Experts of a small language model.
Experts: a sigmoid router, a shared expert of 192 neurons.
Below are experts of layer 2 (counted from 0) of a mixture-of-experts language model. Rows are named router (the router's row for the expert), gate (a neuron's input weights, with its number), up (a neuron's input weights, with its number), down (a neuron's output weights, with its number) and show model dimensions 256-383. Each number is 500 + 50 x the weight over its row's rms, rounded and kept within 0 to 999. Numbers have three digits each.
After each expert's rows: "comes before" lists some tokens at least twice as common just after its tokens as in all text. This comes from a sample of Wikipedia text that the model never trained on. Tokens count by the router's weight.

# expert 21
router:492434524481487496578481504505464544479495477546522486579559481527594490488517591556572489400473486488465512500465455473534474587478425453583551550475479502435550492520499575605445469506452531498557542504433501514542542607498484507588439473531449473567481503493601398472491519505540530513523416516519477527487463424513530505387527500463563492509593507480525453602539565403510483547593
gate0:498467551455531506516518523484507514469487480455549490523461538499486611457590447600550449487469474457544449460534399498535472540471461336547513538571477386462470537466463517563516470511485529471546390477434551502523487517457569509507466543484440495539469435559569466411448522440457537542554485486537542584531516524567489532527495530571573524368495495520535419429403477559455539595479
up0:461485542541601475462423477536582493468629637558560474533499478437564448520516493509578460497516537546528526457477565550492535447640543515510497464442500524536394422515552517453469581550477519523474533514552421553475545545559456491539476554509482463433546583547370476602369483521474493478405581487400452529458496549489496446462491471421443606549518511407497521538561494530605492382527
down0:455422538496517455464498450496522487554450490500482537516453499561516597512474518501448518341517552557533392577469502506530514417563488483522542545498553457449538529517534553557567460488487555498529436551512537435509422475462459476484481437445508570449556511475441557542592568418598491468513472508461548517537482539465501463520487510431534477474470499454499473446443496511463471568527
gate1:440509511476466421485470412536527536510467485393488488464472550501521536517495462539572458491484486371600489494506603414454487492519479478549485510511556555478453576516496508493531470489505508456590461491484440502465530492454536511510514490542501501526462487517550591414473380472500461511459536557451541626589507463509556642498499475475505542513484375575502432470511565468545530568525
up1:579557512490450558479534568516491450488532478560579545545463451434494455538492515543464540519496539572508560522558390624586496526514442495495499467456471541464581464464507431479545509535519531476464501498532472514501517515546487461457509471413473502506511532496523426506521606474477561506534553454574480398442539473481497430514485496524416468512452618541537539568444583423500493411468
down1:481448529445536507504504507481416521447478490425415533495447463590534521632492409500546551536464516393534516482469579507481535578532509510553593461546417470565457556537529446399566506559415516483408471410493521472598465418402556428547490550460404435454450457474513557499542448480533469503505393559418497628621472496539587523469505366509429543472546479511475447519518504571442438470441
gate2:461499495472377487499512485563606550540522524538481585531471470511472566540475531525503494540373493525530581497529525488567349508533456459559513521473531487463564500476506457541570508456487471524556428590463498509550522465492581418492476488546568521438426544551554462413561435409553453472564494525605612429562515465444509489529468450490543474583435420497458502565523501470437512419437
up2:436561502520556573519402436516541420470545477615487479495445504369524463528471537431424510385514518470493422524521416529483614445441465471536477447553559594511544499510600427479459524496522538462453531463523549545491435466468502490435531545489529482530440592468501507476470545607421586603454511574416424540476445489639495512459519555501466484470518484487552468485454476435541455574489
down2:527496507524459476521530417528520578555558520465517460478540495507531526493479521569459536587438487509481525428510527521498437528496454542496437460420428487486431455469419519483540555537515512525515484516503413492482468500586436507458564471555353472495530519497459411478543492475493476498577555466617523562515514535513413447569523413505523469561484512612452562478512498467415535393543
gate3:527507453432444489386515487562433520531531540525385573512476530500540527551484486521425491536514496483516562538525532407551454508440352523500461436492520474547514532492517470513487609516504450447423430531400544396544446391451500382467516509607461469526431625534636481492336409504497518501481493535571473439530524507491504497501486488429484509517475533475445525566431490471488490532399
up3:473474538521498518509505577510568480491531435474586462513569476546487476532515512475544517494472473547534506516501523543562478507560571494511527522465474483471479500524492503482556497525452526544523498515507522514449541568506481506464613468381481513526575370410445555466629513512504469574533480459433544492532482449501517502439560454492500467476470392554513473426542560530539460415567
down3:503537636556489425546533502571463524539497530486467510510545541530595466512418496611509470409487463460569419556449427499574446472470410540526512456477539468515392484453516506492490566447477592529482438492506502555565410536429423506514511484597546537412511506541498544466516479426415529455545564506502466550521433514490498509520407555516500569474516564381487475502503519544515593582485
comes before: " |", " of", " |\n", " (", " is", ".\n\n"

# expert 24
router:450468516476422450470543485396476593495481538479499508499463458518551473413448548412580513487513524473424501459506469487488432566434417422575510534440537529478486516549494557472491511490489519444502548506482488519512544519553542535461539472537472537558529427541524375417524484550520610476585474663562499598451513515474509445443433565557491403446446405447526443531478503448501425438517
gate0:501574515477463491566539476545483565431499468506480507544557484454411417587441498550567484558491515545554509464630527487492557516520493469536504470478427490446492482452507476404556522434435516526500444503474528466506528541532550538519497418516484433498545553556531485545474440494469542504598582573464537629524543514497506478475528482516535536515557475430571411568443500535514487538498
up0:524467471530420506461447489450524477523542544509497493463489534495617582437549422470481528367493524471498505480369492542548500484543536543484592492483503452507536496506462471533451453542480517480470528461503495537484456431477473429493535568523509576489439488432502535474477499534553471456427432433553402431544449510497433527581406552468434472454490504565441575470579465442495539510490
down0:493529615386535462559539531414554470497554563424629493466487429527472468559394468532475541517448508508571465463568535540474514482493581545465553437512451462472477510539488550436433565497433494458517415507410511501453498508515487522524503378570482550444525515494465456487490449427412509444434606564491516495544523537498506545567467477516455527591444504471513527461466431511466438541551
gate1:457484446469445529444542562572508542456475478533388553553514412589510523553509485548538490486507549531499555487526527470549459478557381502595547470522518536515490423426453537521463503480488495468483475581488471475512399483429448491482557432566499413491520542494597485459537448443463513455501578450574544496501530484487479527541537496539518496491456508437424568524394415446449545543458
up1:508550500427480542423531475516454518436428422435482545504474464529586567482537444489502522452543591524483523459531512435509502470476453505540579423581559582534462470526550490491524465524417468439390437539584559533469433445444451507353540449505499409450546491462492477556595464462499437469537567488541594580537525515475457442470473564549580383489502540486524484547491433452429518507508
down1:560511529547539498623463434464480472540490546441471472376594568494487490545572533460459472514446495464488523453522437567538512459535477574410481494594488504501423517509451508518428526464514517549489541566412473526487499490439591581503477558533427529505514560544442451594508539554471432435552480549453419501532543526514511480546519463594458495595450474555465486498622516524556465458477
gate2:548498470535455513524406462516482443507587440468543572521507395552455485558539494577493430510465493549517464562470456519543401491546413405600542554528502565460508512494463444471584502395548531597463523466371484435528449542464498464393561494487454505481563532526615548461469366431462474444523505488547551485565518510487507588463610516521479511545463501489435451558471543450574483499563
up2:541559515492501549504527502577534452521405454584422410530487531494497409484497470518464482509537519450507500440505636416486497487421526587486433524446542404562455492461544553569469476545571522468552517519608412575512466483516431477545454433503515517501472549466411538481543590529515534522531518492495436463427442480496496465573457514481527469441417536551487567461468513508465515505474
down2:467492429481569559497583487500481462406499399476601612522459416500509507504525424455473473528503455566450481505516523514430503577545482514529507549568513527435464389560478547439431511449438502587501524501479424529589505550465478452447441435507529518426582460534544538544478469427512619516538477452449472511534523451512523585442544459512553497501501515532509509483470505536487555560564
gate3:513552480449452465494568473481593430518475459454503477619553480458432539480414466458520424514475513487472575446578487518465435522491424457488550523457527561506508461430450477534456532460574468530549495556391515614561535431468471492445547453574516558521403469493594533482444464484437518542596429465460467420564457519480586543457491489440588510438438510523497513593518570460482445420495
up3:592460514470376391497491421479617404552479421501527454557477480399417526475413422426455470509502434522462577459488487482403517549501508541502510462475446633563521448506494428477526480510563433521462415547447526447509557448529484474552593448545492548454428479547585511508459447489464524508502414496469518462572490544529520506486384526430615502478490486555528449538481579517466407489522
down3:428479417539557559560479535558470462449594496541530486546467531492614523507464514461505590535506453414512540487488515507596544425566506522499505533534470540474519563557505528481457465536508477578483407453468414519493530521458508420453480643351423451462505589521462549465501508573554479623452560558509515480588478471540459612554587511485567515479523520501472571487417484603460477522573
comes before: " ", ",", ".\n\n", ".\n", " –", "i"

# expert 4
router:535440507554492535474536476608450550499562419564585549515472523493639474451466542423530479489478468515486470468514527487512497508492490416595452562430502529429472509563462468457494556596488461459508576521408501455483564524508555467486491569430504433555516548476509411503384525555564435491510484489496518459557612502438515534489564514422450438454453555429513492587536515504544491498464
gate0:403444458607479523504469611469587498481472393504430475541460490366574454511505463560418512484456513598476505538526436487499500503494490431507506476473566478439532511559508501608548465465542570543419393472511471512432482513514581513379411495494555499473542508531390367395483453573519484504461458428505505422481499468527452402500552463444516464517405528511475666488526518425443509491468
up0:427434467589523600490541557461530502455500420537498540585534392474503444485532444590492577524418574490441483468510489555522576503452522465537498462476577525473504490646556517500532478481516568496542480532506443474438482557476573529459521510491610420471569462579460434416445477578482492522568554461506459479467546545493514520383512526421504426541416542493534616541548484493449569519434
down0:506554523478516408556493529482535395427461487494541544490441531462489439520528476450465480415436441543486551448516443569465574421575590500425510498493473519537455508430586536545527471465485506566450538444463561495507478492492483556423463466586497472515547531535445525536504576547574481516440478415528535575525587622554466521460445451479478529598502534518500541443531507565502485488533
gate1:427545605510424439415494528520472494537551473428407447475528464553466521441406568533520587475435472462554545519435487460532563525531398468561519496591452488517506475535497535539568568524449553474465493539400497484458511494566488453501517495464434509543546483464484506502511450450489472471495581370484475469480470562605566501509530515535528511451423467491460408517438501511508457490562
up1:493538617502451514414448532476456505522544503409503460527502491531522514441433594535531632508474519424556493459447459509479513475526386450543542508588467515498477518533533496518528524536527495491391447545448585504483551493594433520489495496507431468520466479458505456523440497479423413453484616428495493456507494604595618530487472561511455492445490508494481422568486507490508486478515
down1:566484377486547429559468529510518576481485550542512454484453507446547525479461480565530489503500544447415471430460483517503558547401440425487586589553457516491524562545475486534477501466448439597521464507508460602545496506533498528474517430529548522427592535592487596505476512500479612570509453460497461508405376454556445530446462429494524461550453411552551470403457498476527573468522
gate2:506599502432505498551450446455476488568479532477509478469470568596498542445451541560559449497429475509538519488494479424480471587494461417514468431449532515531512486509443467462537449559460536476589534573485543478471423555543454432432572516503495517458472517494655529429541505444458542462499439522505505460578461544478541445429479503443439487588464478371550455451480442505454406419584
up2:474420545599511619503481533503458477521557583496484502417475484477501528523454451640427581471533480466407547544416430501498483497541544491505400521494524495453555471607478568525475511474466545449457472563499472518509494451547454483530416472476496527451471456473502514502434480450533519499519534560584406505461526506601536526557556447487503511434480504493453529550551520446449524517470
down2:543460498434533472505470518571422475482391505477454582506516536491499451397473539519566436461523411480535464420555528527491561501499383536522567443555545513574471490574474438501513599457457430482506402558458480503486541432517466472477541482500407527461467476489498571482532481514574581466484512500474538527575477478443542501533528474493550582477540521552365538465422443479530470594610
gate3:511483511504416483512570472543501498466428473495482567526433482431496453505456438437565502473554509607389591541606479363524502489438485547548534475548407475508536512408419506520505524505507543463450491602502473583490534557501484484446479518460470578445452497505514565526437586535520502539481511484546567508543521494391459414464598495487517477530507554456451563504486466400538647414456
up3:412501512490529489489493477540521560572590594493560498507524543579495555480560560536497567565487556478624507489462502585449447532580456497461446509529553524454509539501540508514445480516540452516565486515455461402486554381535459581495516513597501520551606514545551554535520474466418559428442452499424511531414475412657555494593487556555456595493471478519469458541438543605503533477532
down3:466542558562557561492467465450538536482455531414545460474485552504505534498525481535472571516423546474493518540474473474585485587489512555481486477513483398486492487500447469555471438445438379532496429449452568502478462503581523528509474425415431473528520525453512403494431451570518572560438423589470410515491486482504574559528471499534565437566526368537536500523472515508454518558395
comes before: " ", " to", " that", " for", " —;", "==\n"

# expert 13
router:498461522457468570483495543428471468573552536471545539523551323524526502466395481543467463562436550394565438463405446443538505536491438503525474536528528463440474491550510397547501485530504538459565615550499532544477470398527481475555465478446482492558445537414540506465498487590428500441521483477554429558414562484546531453491665516524475428415439494560566568527467502450386509631472
gate0:509584453560518488495549568473448567544530515506499531479569474541502496481500577482455524448541494513472491505486438477517479445495494519499510554486470442456473463458508534507490467608452525573490499443487434448407462424536464500481486443453465476529464450435409447461446413491522416528468577421476504377488496513569507480455515546533514551530460569618442544484512478517442440559456
up0:473475518540585512598455460489523505481506481519524490411526611506500483499532623448496486523472451501492401508498454487509513459530470507510470510443468495488471534501564495515530487644465452467508472520545507545598477420504497502544539633516529503559543434474499383514540432452603433502472465513494509440507608447494479423446585505495460596514472527597508388468473501522446428481588
down0:503524454479469479478461591554457446397553566561480479497482517523444475526550503469495551494616519461459578566486425567463563393485273497442542552486489453505424499458440576531474470472435522496399502482502561485466520521479518447498455539425534467442540490549532564588387522502535548482479490529587485407485562544594563522548430543551477521454451532400501488450459521496468531478430
gate1:474458587497534462508533459506468447497563461451415483501448469468443541534525534517504519453493487518511567536490483559481512546452487489463472509477517537500589506477515534494543484448535521433514518479547576588514535515539464467525515557544493558497583523513503502492532628477535542458475349488474496417441532497650522517529365429508525495519487450513470471503509521510534528480659
up1:450514599452518474543460526453482527513475482467438525503487559477430519461511400482487476505499531479535727507454417534455565567522503507473485496531604563508457435535491523451580481489497498523558482432515560565539549555511498476503570449533440643541560582522485571547602433503511436479492502466399477445532484472564502424481484441606564487464590460574527521571441548481538562514501
down1:531472469474472494482551500564494462477573434607479537503601454474548558493472450459466473467507557417484420369500517558459433488510592535448547460520467494501546537463632467448523528468516477478534513478485485452493480451514489567436497452554530430497463438513484440471400538517538543553467541467571610451545550531506423581484454434538547489420432449449443499469542548580491571531477
gate2:462411485567548509397553518504546502521463481556476456493511396513517496448527565607419543572522485440536500477488490524502485511479537518502539408420484477488520518598537499463458499554447488550454546428437503552565435572475566536423535502495516548556540448526483456530461512558432645483458472569516518549432507574525493487551382550577474494534501458483481483524425556462487492451558
up2:497557467489560432461452484452484532605465559537500540589524533489497586546527422403517496444512425494528511509611392474452410486421511510483508516502528551495487443417557540419444504431528456373511499504456483468471437517493539549597464547520448347474574509548453461444501508506512431509502595398482530445468492463527542527455541491543536444540553438569509529530471468428492502546423
down2:499526423520509475559583533533540433461467410463521474451528581558531559524486471535523457474509542503448429387495561556448532592539345489551539399511455506524520516436446528506521511535518521602503489499521550494423502473475482442569416438584450544419451483464435472464420521516449545456435502517564433475574523509551508408451428432484369575534449428455542552519384467538455492480520
gate3:494545442418570517526528534565512517455442460530424516495508502536444502463491483497521449514543565594488552483606526457448498521439480459539490472626562536488641485502517500476480452543422463468546460486470574493553525569486568536549586515473546508520476591463582565451483495396510533412555492448512491437542420542574497586510389518507512503521490471547508479371555493436420479490510
up3:555537482375498440499539545529460466423450462524412555502451441508456434487443523538500501563548571588512517489526603400395535565411485516530517450580570506478579502482505454524520472550487499556584443505480557570560522569486530450549520531468531473462471630480584538426440529417447521374562520536566551473550425495543494675513411402517529581500510471507453401398577554440539552433486
down3:556517512582509454490501603482389446493466399474529483502560547480443549543515435528342552487625542475483467497436541519428611585557453484501535468517527533520582570510489493477466509557476534453535542556547478481463476496506479432460525560378514560511505507472473421516640472532448506535541545570432527479393502514500506525509469485504412525478444510420529453467547450477507507440495
comes before: " the", "|", " a", " =\n\n", " an", " his"

# expert 2
router:522434480485411545472546501570554524513533532463550523548475472519569555506434536563479373543511459456534519507599503499523423494487452505535542478604588491469499478532511431519515550506489475589518528455414485527524415427491525545400563452523493454502578635517595561418470446575539528541525493417524527472503537443475439501537513556529517382517487491539506589482434545363519605505479
gate0:521403472608511458517526540395543447530512519458467517576475467475461530492466417465531563506443418532436496495416532493519335543504445549473441419547468429565540440426426572461476519517512448482478600585441481425523491514517495500538478500519476490489559487506495621392512532517494452490524449481526460480513521504469452435561521505515484518527463472506441678582497489398449507445542
up0:530512507470447501519522509457461508493483466545488455543470490440496588515495455484448550499532499486450534603481465523593446494521468446473425434450465474506483410454474553512493511484470481477493484576491440440539489485538521433516489489482397527404480546468537567416478579442532489565509548475466449422473550547492537466504531517474536540613453525516428571567527500518469548595537
down0:626565466566549552526457529562491532492492472485630508423568438427451484595505464501406438443613542548610540492533536501502593517480434460541467476552507553560466510546553442498555539537521503525474425460489503464504464488507544501478461479585567510438567507490490587551538507551564475506508431639468585529495512429439470573570590534479453515513479465445563463417491503474577474521461
gate1:486419449532593446472533487484498372398454519451562497558558503528528469615464515478491472445470429501498546497646471343457502483497455554540476614478548492484436511545420518496472486524583439509548485435439485451587493546462492530502491521519559480426497508514572523485510459438471476526578503521530516464498452521577419521445535594538586482483482484525522492435554504542457572532407
up1:464521467505486529599448499445495508502480360439609451536540550529488483479479449516509461522510507554435576432507498440469506507501448493534494501477540549541499444394528546541520503501492522521445439473473440395554471579515489499425533433540538526441512500428470535473510599528488506455534529550455625401446508431457447508425500524521535579507502474490465483457508535655475502501452
down1:550449522441454497539566437476569582421503572498506377501479486494455510543569459445484462490528431497440489583510484597506489534413520481463480561456537515466525533554515479520464497520454556483440574471492608457530493571456501558607572518473509513560482471514448624471579441566501399513490438512524486532543448523522469425517473559425487416463523527556540602502482555515488550539535
gate2:458447433463401427528540485464497463504459498512526499607462477449411531438471482488547415478515508488484511438451516422496441572491468410493522489601511542500556452506483494508450536534477506513451535564487479504609526491478549548439527466524526527435399532526595491472443590496496549502417519421463474521529509520481613500360531577506547560533504519426532487510460527507555491390521
up2:536482486504609487456477479499520542549465523467455465461565569590495443530509519479459508506472516505520539609601597456520557438437489593516464508534558483545488477585500543597539449522523555521584474462509463595499488528437471493479499505467536475562540531494456535487503452529518452462516474628501517520503514480640481467575466491461469505454529505578451446360419501496423570491547
down2:523432528617491443565500537480512375471498492379485389549508483461559495493513572532496445525469515491476432458454547478494510523465418485476465521460616494475437531484525446487529529614540492484424512505405542520458496545451511432516506463511605538491487568434495484439586510401485565562580607502468510535491421539463615546481519447488436480502479485455490557562524548442489390551511
gate3:592451452592541519488563496491519440468448529522603450547555495425489573464482470504407464477547512478469555519642502386456526427490472518551461485569622513443410479465523495590410465522611441571510475490475492427528449599547527562539399461534518512463487519501523465495487472494512400484513500449443465509539512485576520448515544574569593536530539518458490554481519533491463527502505
up3:467461468583614507555426529536557524490535535539454464460557494617460465522489546471483482478520552541590483441492513669478547471578511558523494444547546520509506547552556506433623476562528426459535334535573559486433458463474559478495560464456499514524520498557487456471504493451535597484510435460429512573459438500446463476515462438500512529567536538472465378537460508494560449433557
down3:447527462472443451449474455530459476460569493457544527470474493555447569528604551575495473440489436519457407507451492448520511522514556473511475459514429482524521487507427545507615502346485485485469452550521431553482492475500539473484421475478569525466539506462507474525413473416506432390490505579554463479523446448581571480555516531423426489456556515478506490517518471467525504442521
comes before: ":", "-", " a", " an", "=", " by"

# expert 12
router:449467506479447475425468506522492602559533516517482462499528510498546517395552570499518477461489482536473518439471445451470383529492420401533492571441413549397414559413473504482496466522507575433499544585474521503535557527571446500521465541531498558578490497445617490450443463531607544517522370488545505468473549424420509505431635540471496502536559526564543522658495475452491428498469
gate0:499488559516454559452588475540477556509578444530475459546459552476549530459423554458459488638470523459583599447368502440503494517542399456464525516506603537516486546460517445416487433535535506503498536508503514499521514514517516548429570512558500602498542415537556540487562495546514537444558502516465430521562542455459501552488463489428484429515529510520469494479514525509449556488560
up0:395583462502514434577407474498501511495399547490512574471554443430510379590546411495529481457448475528406444560560515487547529519528571511483517477470419546499524452544460473599559531476476522501531500469505499507500435497491458470539452477462474490484462547503493459534391495514480443549504497540541535470455463511564473444500627508524461541512480496514471476551521440529467397507435
down0:469461537530529461482479496539518489470507430493559449508595486471473560432510503502443527581508551497575587452412501504542449527554459488584446397527492404546440506462450458439514490525424535494485527436502489461447488506422520591505552551514486475454563509459568542507481501521590523491509467483456482486556504441483483534568472470499510559467390495443516520432534474633474500546474
gate1:468497480485499458493494496433408485603512410533541578531567435426494489472474550493497516615494454485515477481577503459489522470547505461565456518497539507455487531566397427515541583494464583490522563502393531448463490447570530524509431549496437467541473571509610514486476486445582538507495461481501493476468527523562562387609590467535474310473474541540463522510508526478555550409476
up1:483445510494475489500506504595542548426473546501514455451511480560511461549529470532529472463544539508497519481565409507568496524422484529473497431531453557536485457440552533467514467421593437469424414499589457449472465521471400511417524481520531522478519410468422459543471527588445409549520572474486437581528470518424331591479433395448507544556436422528519559484530476534460448570522
down1:457478546457517557481551525437388517580488462546481483465545436412520502497512510440448426580471485411495530564542522515481530416530451566504464480473516495479425524459466422536547538463465603405554557556432510495477519527544483438467479522520486467469441469434435451420462556493509488544501453501556486456528535584527538443560603600497469386517575480538471587537490549417534579532484
gate2:526464557442438479489546463509605402511587415526580506590491549466525470541498510515501530595529417485403561575621438411587495544530547518444473438378494472502538534425456532396526517442513581538508517574430420472516432591510498520441508440511492527484466531474525493421487537578557481502500456499497495545522522442368497469519573497455505480565452592465543485525452472439459488561538
up2:502444532517454502506471521527607528547573421513563514576508639504481469548456529436525502533541573470393564531596476466635466514549546543462459485385450457493547524472479524446567552540514606445512482618484427481499479528523382512464477457465508492491404505497503439462495510518584443472515455520515502475511556480365452514477575418440459589523446556439476429490432480490457433522536
down2:548440438527389531500442561395495529436460466498492499484476554612460453513447519493498492521535463420556418498475547576438435409460561455558502526519598561522503549519540495540463507440523419539561533587531432401532515510541475480570654487626529490537568527468459504534584620435484627500468511432464523543582504536547458472532420507550495499567520508494505452452483497506446481459503
gate3:496509457479427464553512540594561419478489386432421555520508475452489515527533419524488397563474466456537511534506494495615448596523428470687498439479561534490450434490545454530520533458422541576455525480409454506589451442464531494497498458473474431494496601549576469466480478489530504459581457520533518510558505524441555486531656461507571439476459548499516540444480592462407530533436
up3:454499461477468443493480534497424594506432558543490566500526497543403453543477512447569514442557486510486480480482548571513562456497656466441462492574535534437485591519500517503463505508517481475460555556565573522533606524431583538501394480482527526496471471509470554450561527486492497594500454467510448437472548519628510474515502556503507586409471400459395439516491500493566512522438
down3:536496529476574528560483577583505460535493542480588508506472590445521492409450482481353470478487475472467454470406462532464498407568583600447421558451555545529509528562467499473540412371512610534551551394553426490426416498507578556459519551496570595504548387523498554551534444445490521545642537526528498574475419475435555551499589469512533466489491503420542536448567507473418528445458
comes before: ",", " (", "\n", "7", ";", ".\n\n"

# expert 20
router:415593589531493538454497451547507539503513516567478472399498517458520508526406546533481523391508527414537493569539600550537587566491384436568493493497487540451485521523411458508481467432498569536480445499453477487594502650451477495452535492462443433358535452514538555500480452489531502493505530516469588492563398476465506481474516420533537536481459363488405429506494553556490491514478
gate2:489526474568539463516504501409492448536486499558436466462482463394472546568472471558504407473526486563305425634521507523491510573554437504519541601514482455437512510498408517476488449586451506439514564520515598427516358467434524499591545483528576435449456481473551485475467472479551502473528416465550442566567476478485331534487559543450480518533426566430468506569409504485446506540520
up2:539501539455588505418560466575488567505445459561473533472554545591523549534438555409500506499417534506627464412523514497575469494442522512497508523543545487521508482421545519562454527470505441499514521473458455546581553483542587502521544488496534490425506516488516559459499535471566530511611505471484609388401463509488476527465411606518523457510536501606449563350553527532491569490515
down2:562500519478488589489384441530456508498474487478530516504525576516619474487548518526497438557483564474460400467504534514534493463552560443515437550519475505517500612477489553494522503488507484484562496512529555451515562493584488422538531467426518509540589479561521549469595600443426532419497461387536480536519498472558536498455473508472428504636462560446586440500468502560449555527547
gate3:602508452504418478534513514533504525529512407499426522466519518467502457429506439494549452559456508505504494532521528398521458517406510453543460470387500556528563550496576505558482549517628484458571555460553488518400481501476468445538539503558567379493529514595537442490543436568486582510576497538507493458555550537351529535559539508455542456492488542563532562551479489462458503544499
up3:548556487508455583484541515578478589538525490434556527526523535402471482480451475493469457538651393435470540567448492458535481455480431439531476452520557470496496530463526509527530509483527471513548456511478524430439536491513566545585478517535507558433485553534532503473544504515439551546553547582519466501473566541460548555535511513450484518466594455495502535594567518472459516535560
down3:567469514512553480593561591510382512460567496564420391566548448484493500419531550473523531568517471503569503515525527574572555485415585531509507439543524415548522422453563516596601456408483397546530556506546579530526488486507446513429433559541531450535555484529515439414591493532491410561493485416540537505455557638457477506519505494549536454556476500565432484449556495438620515484508
gate4:490494329527433486485515562456430450529504401460485534511522493463505553567463485538565468558544527425350520510506600461463474556480490517557457489544571547479504516408401473506531654508534498522498531568532525515522498586505462487555496456381481459496405471504533450525451494507548499475571440490534558526485388488476570543463472570492581448563424545524541709424503480473531482453496
up4:510533442477555513564517408537499512494447503477493468541490490516497442545479463494552477529549496469602527525686412568412373572528546478509526494596397492513519602520506563491511454557542566510486488416513470482601472566457461466531470474560391508448543523549423545521509485495603531419563453516460447454566540516514486598458506458503530457483456434575433463429512541526594475538595
down4:553508422549459542520470446483498474498457448434541461422571527384442564561522443520452541516566407531497432391476494489482476468520503570506476382403474530568461539520508461532453491474415489550585584528487545477536537484541509481349522447460473526449609488398472479425519571555513583518512496481512489568506464498502439491512443597487497544619516474490523495467473521453473544450595
gate5:528551461416441533527456471437477512447493538478545532531499454500516508457521411451532419447561442597468453540436579539554480485444481500496523593420607493508532586419474484502500471483493431445515482564467504510562482472485509494519499579562477563481616487527527452457585501363527574528474467397473493361495452408520520531495577529551482495591497527406563525457413547441500598464512
up5:452451592559483463616461568568529422563478429488474442445422631626451489513443499518464531503467525497567485461516474492483482495529521472549495529537487548571545473600502555458557477460476456545471504435460481437406462482563534519490570494585488434539497577453450674457483485529459489495454472516440501582480484588450426486567488513481550470379579494584471486568448488522420441567533
down5:494444497422468533474545591521479423476482445533383571564439508449483412524489532607402480489522581472582549531496519491504496553431467514508431507546449450536515500478497481467484516520565535569468476476456512512514427566573480544493554472487601445489420600526527561461455454540517508458509510478525452446537437556531575559540488484507595575501585573480431522555552479509576454462559
comes before: "201", "200", "1", "202", "199", "2"

# expert 7
router:422468508551414498472483481474523512496534507549494502508494534523526536476498535501579362477489438515463474571518537446518480407473411514611455509421514556417387506464458501539542500446516561496495463515477442553491495476523487434562576513419484525540469496509512468455536383471515446501557483458511505493531465495420472468430597498464459500527427505438509526507489560483462424563501
gate2:474536452561473508534478431491545488526508512556490497532504317501437539583428538461476523509525424476507504596558442475589404469460453489508446445511508478504516485453495407506505539507540543520492416459516499448517443480494619412507471560452508451409472454520570485417476523442545451443541444537567471426523525558442546520507590460474463453498510555518476557510493572386485456633470
up2:507493583469478508462487519440461499505512452466499500490495631472547469436510445498512503476486556530504511431454572455479562529571526473524553561475553570508480516467456575512491476516391494470551551538474469500542508479489414577443452461531555563595577573530533568542435479501391571493460560445496526565532458553510496494482440520514486472506450471547501471472449411565513581330486
down2:418550520545478475607493486520549398525513586458472476424421448463453485540475491501518519559596450504510533592472522433533456408435520458555462437382427503549483493529469480448491540476484502538453353484466512538437511547541613455577499506538412496527489488490507471461545507468566544469506522439510484455496501542449486418542514518416450508417429519506525521511477520490466572557549
gate3:418490497478549530484503466558492515378468566454539523480550561529471489575569401473474473479523486471532483438386544540422532516543497549618489466461471418434440423459444543522468447560513569549554510527498433511503472499397509465547569459500503460472514552482513502477427436460477518498500554520511509481489323484472560429520549467489495521525498426485442568530454553539625561518475
up3:421477526455545542440541425518528532457520560471543541468564551571466439507542339481502489441547459450498466478397461558456505495577530583514489486542445441423449437436463510554410443558533521575593511525478440512565484429446546441587600467522528485414516584511483509441479448418403552505458529554560501501483369543448580478495513479518467488453479515452482507523499564462679506510492
down3:552483481451526484572466636474484558444486536437505533564477490413539453485435498507446490590526480472466451458483422422541604560422481500434517522469484507571619484484449540490502484480480458458451569479512553515483558427534450505421452550541539623542606494473543496550537548497530516488530463590415523581450507476572552425479440504447601519481488493486495488610449423523500511524463
gate4:592492550445563561446540504581519521427621550515404488583553491507499537547501544514505489514571557561489482502631464610534605516556474538427538476536494420476463520531489460422458561524497490517526526480455477488503399456419566556488471578506556507496508555529538473471470433473553448505559427547549558545469582480582509453548477553431423428435511512508535581500426537469485511557441
up4:506531393526449497477445475431470445430456495555562534457545513528542528453465537490488511521431503476455575458445528380445457452467454418484525482461544516512572451485538481478498462478500511413425535490495565486530496530482543487477430443535484458583458492557444542506503504526540537546427572378516538393578497491470521552515533594547508457513484502510529501515496432424479464498462
down4:514498424503411551539507483483515521576504441446537586474516470530512488483476450473503437546492494441474484448580541478463516437496532453529558442421550552591510467461402506447534493477488557492511413546417508454509435588465468490434589457477528491460517516458481424471539550486512409364470497551596494532553535588480479450468577523509475420562450459488482490560496496519546511504561
gate5:462557584568531455517552519480520401555539475484517573559462550507438547540461484534467558559475515502532447543590517573507461542493504537483466381515569364428517462523471566538480539498546648428496541521495449448512469432450564424422510478523519498486511507508487574399466509514564561502523475460546456470580519570362529536586483527525583478400434524468491433497527417474555566503490
up5:489511495507504547575512534509521412502534492493527532527415544503392561512460520549539559568525509478535449538615528582466508490488514526437433453550507398484530440557495581509486503499572583417504521486563437412523483449550518433464434488463465534533528460456450575485388509470636530438507513494548452481516564545386514519582441518487638465400454564500454461407596455437570598441491
down5:573424519495525415513564506475436468508516505522454435561613501509487463613442487496473552473502485506572492493462378522408633552521514474455442499513432403543569520480507496457557464483535477517499536517500498477528472532561550556545471559511554494517440482549512530564530530507446482546471535587475477567493562461556514566498457464485618530425582473513441459537448495459515562402460
comes before: ",", ".", "–", ")", " (", "\n"